config.yaml
num_hidden_layers: 12
hidden_size: 320
n_experts: 32
experts_per_token: 2
d_expert: 144
d_shared_expert: 256
hidden_act: "squared_leaky_relu"
moe_layers: [1, 3, 5, 7, 9, 11]
router_score: "softmax"
normalize_top_k: true
routed_scale: 1.0
balance_loss: 0.003
balance_bias: false
init_std_router: 0.0346
lr_router: 0.000509
vocab_size: 17956
norm: "rmsnorm"
norm_eps: 1e-06
tie_word_embeddings: false
optimizer: "soap_variant"
learning_rate: 0.0014
beta1: 0.95
beta2: 0.99
batch_tokens: [16384, 32768, 49152]
max_seq_len: 512
train_tokens: 246300000
max_steps: 7570
dataset: "wikipedia_en"
Below are experts of layer 3 (counted from 0) of a mixture-of-experts language model. Rows are named up (a neuron's input weights, with its number) and show model dimensions 200-239. Each number is 200 + 40 x the weight over its row's rms, rounded and kept within 0 to 999.
Before each expert's rows: a language model's description of what the expert responds to. This comes from a sample of Wikipedia text that the model never trained on.

# expert 0
Prepositions and participles in biographical and factual statements, like born, released, located, held, in, at, and colons after infobox field labels.
up0,207,188,179,204,156,312,199,152,246,209,136,232,201,182,179,170,198,155,66,200,170,175,208,143,219,208,182,220,232,210,173,185,136,163,237,195,225,184,235,146
up1,249,254,163,97,197,151,171,206,280,173,219,169,168,197,169,155,210,208,123,207,253,195,247,201,199,241,153,241,214,202,265,287,171,242,146,154,240,208,176,168
up2,156,223,240,136,121,202,153,182,196,165,178,250,198,269,156,245,171,143,182,175,174,225,180,213,218,291,150,132,216,243,167,208,162,190,258,200,123,163,180,171
up3,255,210,227,143,147,169,230,206,196,189,185,160,231,242,198,190,179,201,232,203,201,234,206,147,227,365,191,232,240,245,205,217,284,221,134,269,188,137,218,184

# expert 26
Lowercase fragments inside split words, often rare, foreign or Latin names, such as f in Manufaktur, st in busts, if in Manifesto.
up0,204,209,220,145,179,234,216,219,140,220,165,203,188,145,203,186,223,211,173,220,224,157,183,245,250,291,225,229,209,152,189,265,198,187,250,173,146,209,223,212
up1,206,244,196,202,188,232,197,220,225,225,166,187,187,188,226,210,198,255,217,170,268,164,189,166,248,113,216,190,227,169,163,222,180,168,254,175,253,273,177,122
up2,243,193,223,197,237,125,160,180,181,225,198,214,223,176,198,287,182,168,232,272,219,197,238,226,214,264,198,256,232,167,226,204,174,132,290,199,224,254,159,174
up3,204,231,220,249,130,162,167,218,152,121,240,197,189,265,248,210,249,224,205,265,234,236,159,124,221,237,142,207,169,244,182,208,194,207,186,165,196,157,184,195

# expert 21
Opening or middle chunks of names and common words before their completion, like Sam, Pan, Kir, previ, com, Georg.
up0,274,226,160,191,192,253,174,194,197,173,239,199,218,183,107,203,220,258,164,189,222,230,146,198,186,229,118,180,229,165,250,242,136,185,230,195,161,272,178,199
up1,230,206,179,147,216,256,189,199,160,166,186,210,143,209,261,190,203,216,229,244,216,192,200,197,194,176,209,180,161,186,125,176,181,161,231,233,252,191,256,214
up2,119,207,280,182,168,251,210,222,251,211,154,140,158,209,214,173,194,245,233,193,170,216,137,127,274,234,142,201,205,218,195,217,158,207,145,204,187,227,228,260
up3,199,191,153,187,201,225,212,173,236,190,298,219,216,186,198,313,248,197,263,215,234,225,168,207,198,195,265,159,160,133,173,242,143,173,220,177,204,180,180,178

# expert 16
Common prepositions linking phrases, chiefly of, in, to, for, by, with, from, during, between, usually before the or a.
up0,224,150,256,216,266,191,228,214,146,205,216,199,212,213,268,207,194,178,213,224,246,261,149,203,203,194,252,268,282,243,191,132,181,230,212,203,208,148,153,207
up1,168,180,156,275,176,228,237,183,247,214,220,155,229,195,272,198,204,159,191,234,225,195,166,167,219,183,248,200,172,271,208,182,155,203,214,146,127,178,241,178
up2,208,207,196,253,165,210,167,213,239,262,212,219,144,189,143,230,228,165,161,221,230,252,254,197,211,219,164,312,226,220,194,246,189,198,136,239,188,278,202,143
up3,163,208,161,199,186,180,226,175,196,190,214,210,201,201,139,207,174,226,148,185,178,220,218,221,277,198,191,158,231,224,228,203,236,250,197,140,155,138,260,170

# expert 15
Double line breaks ending paragraphs or headings and colons inside titles like Highlander: Endgame, plus suffix pieces like ation, ator, ance.
up0,164,195,267,170,211,221,162,162,199,167,229,130,261,191,118,225,200,192,164,212,134,219,191,241,212,237,216,250,234,178,158,260,235,144,171,211,207,190,160,151
up1,182,235,187,135,201,220,197,191,325,129,228,128,194,221,167,208,215,187,182,150,243,198,210,199,120,194,160,242,202,233,199,250,179,190,163,82,164,151,206,153
up2,252,201,182,203,177,210,245,173,233,217,236,182,162,239,186,230,216,188,187,270,164,186,287,138,246,135,156,255,209,230,254,156,255,215,223,162,217,193,228,196
up3,178,171,141,193,206,184,216,217,166,170,244,237,193,256,159,237,249,271,205,228,262,138,164,223,110,180,234,161,163,90,137,185,165,141,209,248,207,182,261,121

# expert 5
Newlines ending infobox or list lines (Directed by, Order: Coleoptera), table row ends, semicolons, and place names like India, China, England.
up0,174,229,180,270,213,186,271,230,228,200,104,219,202,146,249,224,187,175,183,242,234,193,233,218,195,195,241,151,267,170,192,165,233,196,247,101,149,110,320,187
up1,117,259,187,245,234,190,222,170,250,239,206,158,222,154,224,192,232,143,198,246,181,180,180,198,201,226,219,221,214,190,216,247,147,234,181,196,175,185,222,289
up2,224,240,217,271,222,188,172,209,187,281,190,230,222,215,237,312,243,156,231,180,186,215,232,205,216,200,251,186,304,135,138,194,120,186,242,201,183,185,248,201
up3,170,188,182,182,187,190,156,154,189,164,242,156,170,145,268,289,233,258,215,214,223,246,198,195,269,194,202,220,176,242,153,153,180,200,191,219,251,211,279,214

# expert 29
Spaces, numbers and first words of table cells, especially compass words like North, South, New, West, e.g. North Melbourne, New South Wales.
up0,281,210,153,206,209,267,209,140,197,170,172,167,258,201,242,206,217,178,260,163,195,151,154,177,247,214,219,200,201,236,217,263,117,202,200,158,163,226,196,171
up1,176,196,204,233,158,165,152,182,193,172,256,213,165,151,205,242,180,217,221,239,151,210,152,222,236,132,189,224,184,226,203,208,143,153,196,227,202,135,173,139
up2,232,247,219,205,189,245,224,181,200,202,149,213,197,214,191,182,234,202,188,212,267,216,216,226,197,277,199,175,184,248,180,218,179,223,279,219,210,181,217,167
up3,235,234,139,190,183,213,133,215,165,155,251,190,206,196,170,187,259,201,222,153,205,170,182,138,177,221,203,208,167,131,182,126,193,231,228,189,189,229,124,279

# expert 10
Head nouns and word starts right after the or sentence start, like re-public, end, nature, organization, plus sentence-initial The and In.
up0,197,185,189,239,252,180,163,211,161,283,197,269,239,240,191,174,252,217,132,152,201,199,225,233,216,245,251,178,202,215,275,260,119,255,212,199,180,144,186,238
up1,246,228,265,185,179,205,235,170,148,207,233,207,172,262,171,89,171,221,218,128,246,221,192,181,190,177,137,235,197,209,251,203,255,206,163,198,221,150,222,238
up2,235,271,186,171,281,183,190,229,164,258,198,209,201,217,205,197,230,164,279,203,170,153,161,195,159,253,222,156,161,198,233,227,237,183,188,72,153,209,106,236
up3,191,256,142,176,220,152,185,167,218,119,273,158,155,260,276,157,231,190,207,157,160,186,144,141,254,267,222,191,244,175,188,136,127,116,192,149,220,198,222,231

# expert 28
First three digits of years such as 200, 201, 195 in dates and ranges, plus en dashes between years or scores.
up0,214,179,143,165,256,155,227,234,258,235,197,230,160,207,266,245,285,134,229,220,220,219,283,193,190,216,211,206,113,156,247,139,177,210,181,163,203,219,179,244
up1,192,214,196,268,168,160,270,192,246,174,122,255,175,169,194,206,180,191,209,263,168,268,200,112,198,225,192,214,165,194,245,174,121,173,203,183,156,279,171,205
up2,193,226,188,238,159,162,171,196,229,225,234,250,211,175,210,155,286,209,225,199,225,232,222,141,267,202,235,140,189,191,235,182,193,168,226,237,150,194,161,204
up3,210,190,172,241,225,271,262,138,208,187,170,198,171,216,181,241,245,159,208,159,162,238,158,174,195,210,192,212,209,259,218,136,240,285,248,145,180,169,235,181

# expert 14
Single digits inside years and numbers, last pieces of words before punctuation (year, term, ago, Nationality), parenthetical abbreviations like (i), (e.g.).
up0,290,226,195,195,197,210,194,95,158,173,207,191,198,242,226,232,233,154,164,181,211,146,198,102,210,202,236,205,250,197,231,251,192,225,173,256,226,207,165,193
up1,220,184,135,196,195,223,172,310,202,212,250,218,177,194,216,242,284,234,218,229,165,178,149,170,219,204,210,158,228,129,202,216,245,222,210,143,184,170,179,186
up2,260,223,226,155,210,216,214,123,240,213,203,224,208,170,207,168,244,220,238,221,172,186,112,165,216,210,186,158,170,199,258,210,184,232,196,218,140,205,179,196
up3,192,213,164,232,190,209,202,172,189,251,193,173,225,191,248,204,230,203,131,199,220,181,274,166,250,149,222,237,203,256,235,250,250,183,170,216,128,195,208,238

# expert 9
Opening pieces of capitalized names and place words like Dur, Gran, Som, Mal, plus table separator rows of dashes and pipes.
up0,292,235,228,227,199,167,110,172,263,184,169,190,242,289,242,191,178,208,224,237,242,172,200,208,118,203,245,180,196,228,273,138,173,289,213,171,184,179,200,164
up1,189,272,187,139,178,141,148,208,181,184,171,146,209,154,149,191,265,167,223,186,295,156,168,230,202,198,225,93,132,231,177,194,214,133,273,199,232,250,189,224
up2,199,215,236,146,150,239,264,215,239,119,202,223,226,239,198,221,209,253,193,212,245,182,244,218,176,188,217,196,195,212,148,233,225,200,182,298,196,237,237,217
up3,185,200,214,260,148,219,193,227,227,167,216,219,157,227,153,190,185,235,251,261,169,215,222,172,195,148,250,172,227,226,199,276,221,212,159,150,160,289,155,188

# expert 31
Hyphen bullets opening infobox lines like Publisher or Kingdom, table pipes at line start, and spelled counts like two, three, four.
up0,179,196,243,181,170,217,225,162,225,244,253,229,144,152,154,215,163,211,259,198,209,192,186,192,167,212,276,264,178,187,259,203,205,234,138,157,179,178,168,181
up1,190,184,244,202,185,294,214,237,154,264,198,209,165,281,199,213,192,230,223,160,220,169,212,237,283,192,160,190,174,172,201,247,207,186,170,210,162,230,185,164
up2,226,240,204,147,132,152,195,260,194,228,179,196,196,186,125,189,204,197,201,257,225,203,200,176,139,176,152,277,224,252,137,207,163,171,204,164,221,234,176,264
up3,180,277,194,183,204,166,217,277,182,181,185,173,205,207,143,130,195,263,200,236,226,243,155,148,218,161,263,146,154,129,232,217,180,158,234,242,180,205,186,247

# expert 11
Coordinating and, or, & joining list items, plus was, is, were, also, not, opening quotes and parentheses after names.
up0,208,199,187,236,158,191,163,219,238,174,206,192,193,270,210,248,207,165,155,231,174,159,247,177,202,198,236,207,125,231,153,226,198,286,198,183,219,134,182,175
up1,180,250,169,222,156,183,213,172,240,224,118,206,133,251,215,162,175,192,250,195,113,214,242,225,169,193,287,227,254,105,186,236,243,153,195,198,190,271,198,171
up2,135,226,223,155,184,160,191,252,231,212,169,158,247,235,252,175,237,179,189,155,195,259,142,219,187,225,177,183,243,197,215,206,143,183,241,180,271,236,270,164
up3,218,202,229,194,171,208,138,155,146,115,183,200,163,240,222,185,202,129,221,198,132,135,198,152,203,122,150,183,163,170,247,175,163,147,165,219,214,203,266,129

# expert 27
Possessive s after names like Lahoud's, nationality adjectives like American and German, and capitalized word beginnings like In, En, Al, Synonyms.
up0,211,183,198,169,213,266,216,177,245,106,161,191,184,176,262,242,268,139,237,168,199,241,115,215,215,219,161,211,251,173,227,245,218,199,170,266,144,156,207,230
up1,191,238,243,176,195,218,193,185,203,214,180,194,216,194,225,99,194,181,210,173,207,194,194,163,143,154,135,202,188,119,193,161,131,186,193,189,192,182,190,175
up2,220,209,162,202,188,266,195,218,238,195,223,136,193,225,175,130,137,197,207,166,243,194,168,262,177,239,185,170,168,213,173,169,178,212,278,184,146,252,202,191
up3,168,289,177,225,195,216,214,181,194,254,153,239,212,146,176,162,217,156,190,223,208,262,191,291,190,218,199,196,203,143,210,152,187,246,160,228,251,226,208,228

# expert 20
Articles the, a, possessives his, their, its, and quantifiers or ordinals like most, first, several, previous, after prepositions.
up0,162,170,224,186,223,109,237,168,184,323,249,294,182,244,224,264,223,230,223,169,239,267,184,154,211,229,134,115,202,218,212,249,205,174,203,193,192,167,195,263
up1,184,190,168,268,222,247,243,127,223,232,274,269,201,248,211,199,245,171,193,298,210,231,265,231,174,123,226,186,205,193,230,225,209,192,160,161,228,129,201,187
up2,203,155,161,191,246,193,179,256,193,209,199,199,193,184,198,141,167,231,212,235,153,175,206,163,203,275,242,253,283,248,169,288,171,256,224,170,265,182,131,215
up3,178,206,209,201,210,200,169,141,189,251,257,165,212,237,129,214,216,180,187,149,235,141,209,177,225,187,198,163,219,205,210,213,209,199,256,254,163,245,194,212

# expert 17
The word as (as well as), and common nouns followed by a preposition, like number of, population, role, generation, doctor.
up0,253,178,243,180,256,170,152,294,207,219,278,222,176,153,218,198,210,154,204,222,172,186,150,217,243,192,163,195,217,219,175,160,181,194,195,207,227,269,215,166
up1,247,191,237,185,208,144,232,234,220,192,185,160,180,225,231,205,172,186,187,212,210,217,219,182,184,301,147,157,157,134,177,219,179,153,164,171,216,213,186,253
up2,192,107,235,259,177,162,153,205,179,93,220,157,190,210,204,179,259,158,214,155,166,241,106,230,173,181,171,246,191,251,150,186,240,183,117,159,144,175,199,197
up3,267,162,215,214,193,220,252,197,213,271,175,208,178,179,171,187,276,201,201,143,242,169,148,195,256,258,191,199,123,173,154,156,277,221,125,144,190,218,256,166

# expert 2
Periods ending sentences before paragraph breaks, heading markers like == and ===, table pipes, colons, plus heading words such as See also, Awards.
up0,196,151,202,207,205,167,193,183,196,180,164,308,217,192,174,200,168,162,158,187,250,137,243,226,105,152,175,155,229,226,156,165,208,180,175,181,194,221,239,224
up1,171,242,173,212,214,196,173,147,181,162,209,173,146,223,182,136,227,198,228,200,144,237,208,238,197,220,134,178,201,132,170,223,198,260,226,212,207,260,202,211
up2,156,186,161,132,219,238,188,150,188,176,269,227,215,248,252,187,207,213,146,190,216,211,206,171,180,201,178,238,248,169,198,213,199,139,177,218,179,315,226,190
up3,242,241,171,179,268,192,262,284,253,224,233,210,274,194,179,179,203,191,165,253,225,194,233,202,281,205,150,165,237,141,249,198,247,194,172,161,186,206,207,259

# expert 30
Short letter fragments in the middle or end of uncommon surnames and rare words, like us in Grusin, or in Jaworski, bek.
up0,194,210,201,238,201,146,225,183,218,212,236,213,217,195,267,328,241,255,133,155,164,271,247,249,135,139,214,189,221,241,151,185,218,161,131,193,233,207,207,210
up1,193,170,315,272,171,192,163,122,227,109,186,217,149,202,155,213,194,231,163,190,174,230,246,209,161,281,210,186,229,181,190,168,204,190,165,220,221,257,154,252
up2,226,211,195,161,190,216,208,235,176,181,168,261,141,194,220,161,188,166,143,219,214,237,246,169,266,164,229,306,219,207,244,129,297,196,211,252,216,173,164,207
up3,209,243,237,267,226,209,182,231,228,231,243,171,243,153,211,220,185,215,190,205,215,175,188,208,124,113,192,126,137,218,188,123,241,253,136,232,155,223,234,196

# expert 1
Inflectional and derivational endings completing a word before punctuation, such as -s, -tions, -ology, plus coordinate digits and degree signs.
up0,181,182,180,219,230,225,193,202,168,234,153,180,214,243,229,81,181,138,144,208,284,217,203,203,145,196,151,255,224,195,172,166,179,230,181,162,163,210,215,179
up1,207,247,196,150,215,219,206,165,106,212,157,220,192,173,229,219,134,224,110,207,159,261,233,137,145,205,208,127,211,169,209,234,217,228,176,159,187,191,147,194
up2,148,124,231,173,183,228,108,284,159,178,204,241,244,170,245,239,241,186,204,200,212,184,205,149,89,172,154,208,237,255,219,163,239,108,282,191,203,154,251,231
up3,162,224,181,225,158,212,176,262,171,271,245,201,232,244,190,228,197,217,179,226,181,264,167,179,185,214,155,199,203,145,227,199,153,221,167,261,187,207,206,156

# expert 7
Articles and determiners opening a noun phrase, mostly a, an, the, another, no, any, often after of, as, with.
up0,195,242,183,135,210,197,159,158,186,137,79,149,234,169,206,227,213,190,205,249,206,246,175,189,273,195,140,270,205,204,188,240,209,244,227,269,207,152,184,262
up1,242,232,164,240,186,227,146,196,240,124,176,167,221,135,230,170,123,264,276,210,203,164,157,166,216,121,250,194,233,219,183,203,183,223,241,237,160,182,218,198
up2,134,141,211,206,162,230,148,231,253,165,195,163,143,203,158,234,217,186,195,188,166,198,239,171,195,243,134,278,171,188,170,285,224,218,226,131,115,190,185,209
up3,199,171,290,197,244,195,223,192,184,217,250,147,181,222,168,214,165,203,167,170,191,124,166,194,265,192,165,223,178,130,192,111,253,209,236,239,138,206,198,282

# expert 6
Hyphens inside compounds and scores like full-time and 10-8, plus ordinals, month names and year-prefix digits like first, January, 201.
up0,235,132,139,204,292,202,150,234,213,245,240,274,210,207,161,159,208,227,102,260,245,202,183,132,242,187,239,269,230,191,133,189,131,147,145,165,249,102,286,252
up1,310,228,182,250,232,152,217,234,224,272,236,213,226,177,190,183,170,225,206,193,139,186,196,163,221,242,240,217,132,193,166,183,195,165,247,216,207,204,228,229
up2,264,206,216,181,119,229,183,191,195,182,245,202,227,208,81,127,190,248,299,219,189,148,140,225,192,231,192,207,161,220,176,248,266,229,212,218,128,124,249,238
up3,278,215,240,253,214,143,203,241,162,164,171,291,195,221,219,238,216,134,154,139,151,191,159,177,161,205,189,186,273,193,194,275,227,213,222,255,233,260,177,199

# expert 25
Final pieces of rare names and words followed by a space, like -is, -or, -ers, plus closing parentheses and single digits.
up0,227,294,224,214,199,261,213,154,203,214,154,127,127,158,160,224,212,283,178,223,174,161,184,205,227,174,184,180,166,198,246,151,228,146,249,201,156,163,265,247
up1,213,220,152,182,110,180,228,174,133,237,193,242,179,250,232,217,130,245,214,238,330,201,128,171,118,255,197,280,172,251,208,239,311,184,207,213,196,176,243,193
up2,263,223,301,274,204,136,159,106,172,172,178,237,182,190,216,221,223,182,236,237,240,199,230,230,225,144,193,168,172,232,299,172,211,94,167,159,190,242,201,186
up3,156,280,206,205,139,155,89,203,162,129,221,204,176,284,274,154,210,184,221,209,170,181,243,212,254,264,157,242,263,190,236,200,112,171,186,156,185,233,245,181

# expert 3
Subject pronouns and relative words opening clauses, such as that, which, he, it, who, this, plus apostrophes and some table pipes.
up0,205,214,176,265,196,221,220,193,250,217,217,222,224,217,210,133,180,234,218,183,176,215,174,173,197,229,220,142,244,198,202,234,206,155,286,233,180,173,198,225
up1,250,210,230,189,162,246,165,238,183,192,207,165,244,201,206,147,213,247,218,146,262,292,192,126,248,228,171,162,142,185,207,214,212,178,187,160,202,204,161,148
up2,139,200,215,227,114,211,208,155,188,241,144,159,184,234,118,204,192,235,217,235,240,163,120,209,151,190,273,297,215,171,206,268,303,232,122,224,166,155,200,198
up3,169,139,231,90,195,285,224,176,112,244,180,147,223,203,182,137,159,192,257,260,208,179,257,190,274,232,204,180,164,213,228,248,196,175,131,210,254,129,237,164

# expert 18
Closing suffix pieces ending longer words, like ised, ating, ations, elling, and whole verbs and nouns such as built, established, evidence.
up0,185,227,147,280,140,230,171,222,226,197,195,201,244,213,152,184,203,275,134,90,202,219,219,208,174,153,277,181,188,113,271,234,200,203,117,200,167,146,223,194
up1,173,228,213,130,188,195,236,147,256,195,185,203,146,191,219,199,149,134,210,162,178,199,164,176,232,238,215,215,209,178,161,156,182,150,200,190,186,237,141,286
up2,146,246,165,216,187,120,214,207,191,123,206,212,250,174,217,283,219,184,245,238,183,169,163,157,252,214,230,195,176,197,116,193,187,230,166,245,207,150,175,248
up3,175,219,143,235,218,248,259,222,209,176,202,181,193,185,196,143,218,164,204,170,222,168,238,180,184,128,260,240,148,155,247,228,187,149,196,226,139,178,217,184

# expert 4
Sentence-ending period-space before a new sentence, and mid-word syllable pieces in foreign names like Vat-, Kh-at-ar, Zem-, plus math subscripts.
up0,203,256,275,225,151,194,192,123,172,209,203,226,205,216,158,131,191,241,164,194,132,124,208,198,195,194,284,221,239,143,137,214,207,162,182,172,242,274,240,152
up1,163,148,181,167,171,197,174,234,239,192,190,234,189,222,222,105,192,215,210,236,170,217,213,184,155,148,259,189,186,171,193,163,207,119,208,228,144,198,162,152
up2,235,170,162,177,166,158,217,166,208,268,285,191,181,177,210,252,215,145,209,161,187,138,204,195,223,208,231,219,220,163,145,201,199,197,194,108,270,180,121,217
up3,216,163,219,155,187,173,215,156,174,212,168,227,271,167,277,178,201,251,217,139,187,217,207,177,144,221,170,230,187,223,249,161,153,208,173,241,134,184,256,225

# expert 19
Commas, periods, and opening parentheses ending a clause, plus clause-linking words like but, when, while, after.
up0,216,219,247,283,203,234,166,196,231,249,211,168,144,296,179,237,265,266,168,203,205,245,191,183,222,224,115,243,173,230,157,186,247,251,200,246,204,212,168,221
up1,241,200,179,178,290,230,144,159,148,179,198,228,168,198,150,189,239,159,184,206,215,208,225,242,165,187,164,179,188,210,255,253,258,146,106,177,245,181,304,215
up2,231,241,208,267,146,170,230,169,228,241,200,187,172,186,163,265,172,153,227,185,187,214,238,188,174,203,244,191,159,231,201,231,202,151,200,194,193,194,244,218
up3,164,114,170,184,166,231,179,222,205,207,194,131,224,197,244,203,239,207,215,242,205,195,181,220,227,207,149,232,195,172,143,235,254,198,191,172,172,203,226,171

# expert 8
First piece of a split word, usually a capital letter (G, W, Ch, St) after punctuation, plus have, has, had, and commas.
up0,168,165,221,273,223,200,173,164,193,208,262,224,172,207,181,204,163,191,216,205,186,263,271,190,219,165,138,158,179,196,190,149,167,227,157,233,191,252,173,121
up1,234,155,289,230,211,220,214,209,172,212,225,286,188,251,178,236,200,274,186,210,200,209,164,200,184,283,244,264,200,215,191,148,217,199,208,226,250,140,176,217
up2,166,157,223,176,135,246,181,250,197,164,145,172,225,133,145,281,169,178,236,284,237,157,237,191,210,208,246,120,178,184,160,170,248,248,144,240,210,262,99,181
up3,258,136,168,264,261,197,225,275,215,260,225,146,195,213,195,169,159,221,243,229,195,150,252,211,182,160,149,193,190,127,198,219,245,248,217,211,270,165,269,187

# expert 22
Line breaks and final words of place or country names like States, York, Texas, Africa, plus standalone digits before a space.
up0,191,182,172,148,182,163,211,212,228,192,209,217,186,202,204,170,169,195,213,193,202,261,197,207,96,133,197,165,162,226,149,271,171,252,239,125,188,201,212,209
up1,181,195,172,153,197,278,188,196,228,201,199,235,266,252,245,246,173,171,274,237,183,181,194,186,195,199,193,111,128,135,185,217,160,289,204,199,177,133,207,213
up2,175,254,189,148,134,210,166,160,208,192,162,103,244,214,182,247,191,254,151,151,237,223,222,191,180,230,174,173,198,167,155,194,178,188,194,174,217,203,164,215
up3,147,200,156,188,214,233,206,109,196,209,166,175,173,176,217,223,250,179,229,241,261,266,230,234,235,210,175,210,194,241,245,223,210,211,165,170,245,192,330,171

# expert 23
Pipe separators opening table rows and cells, and prepositions such as on, about, around, during, to, especially before dates or charts.
up0,222,207,187,173,193,235,160,174,222,139,186,131,211,175,228,167,283,204,198,117,198,191,193,187,214,174,206,180,156,214,199,172,266,173,164,293,239,223,237,146
up1,173,176,231,231,185,201,244,119,176,188,226,174,131,176,310,163,173,202,144,225,156,264,272,225,145,201,246,160,245,217,192,267,196,198,260,244,166,271,221,122
up2,136,152,164,223,173,216,234,185,188,222,283,217,219,206,124,164,208,297,140,294,253,184,211,261,190,254,206,201,243,282,145,266,253,217,250,140,191,239,238,212
up3,178,168,183,187,141,222,203,146,212,249,236,265,226,229,204,172,201,202,240,224,179,218,143,176,184,192,131,208,223,152,179,183,180,240,145,223,149,231,289,177

# expert 12
Pipe separators between cells in data tables of results and statistics, with some semicolons, slashes and past verbs like took, went.
up0,204,214,139,258,250,255,197,284,158,172,115,187,165,208,193,275,175,159,130,199,211,244,174,199,224,199,198,189,201,197,235,212,155,125,294,204,204,192,185,210
up1,194,212,143,204,130,118,217,183,239,278,224,196,187,223,180,235,184,195,236,200,220,90,230,243,197,174,165,204,233,135,170,193,253,166,258,230,193,179,180,187
up2,167,241,223,176,197,239,215,231,212,155,198,211,197,201,248,175,203,196,194,206,219,187,142,250,189,205,186,218,251,264,141,167,252,146,290,160,187,241,174,224
up3,170,185,212,226,211,217,232,235,273,184,175,170,212,166,306,238,194,230,143,170,164,265,186,248,172,198,277,181,230,136,192,229,194,253,227,149,195,246,230,242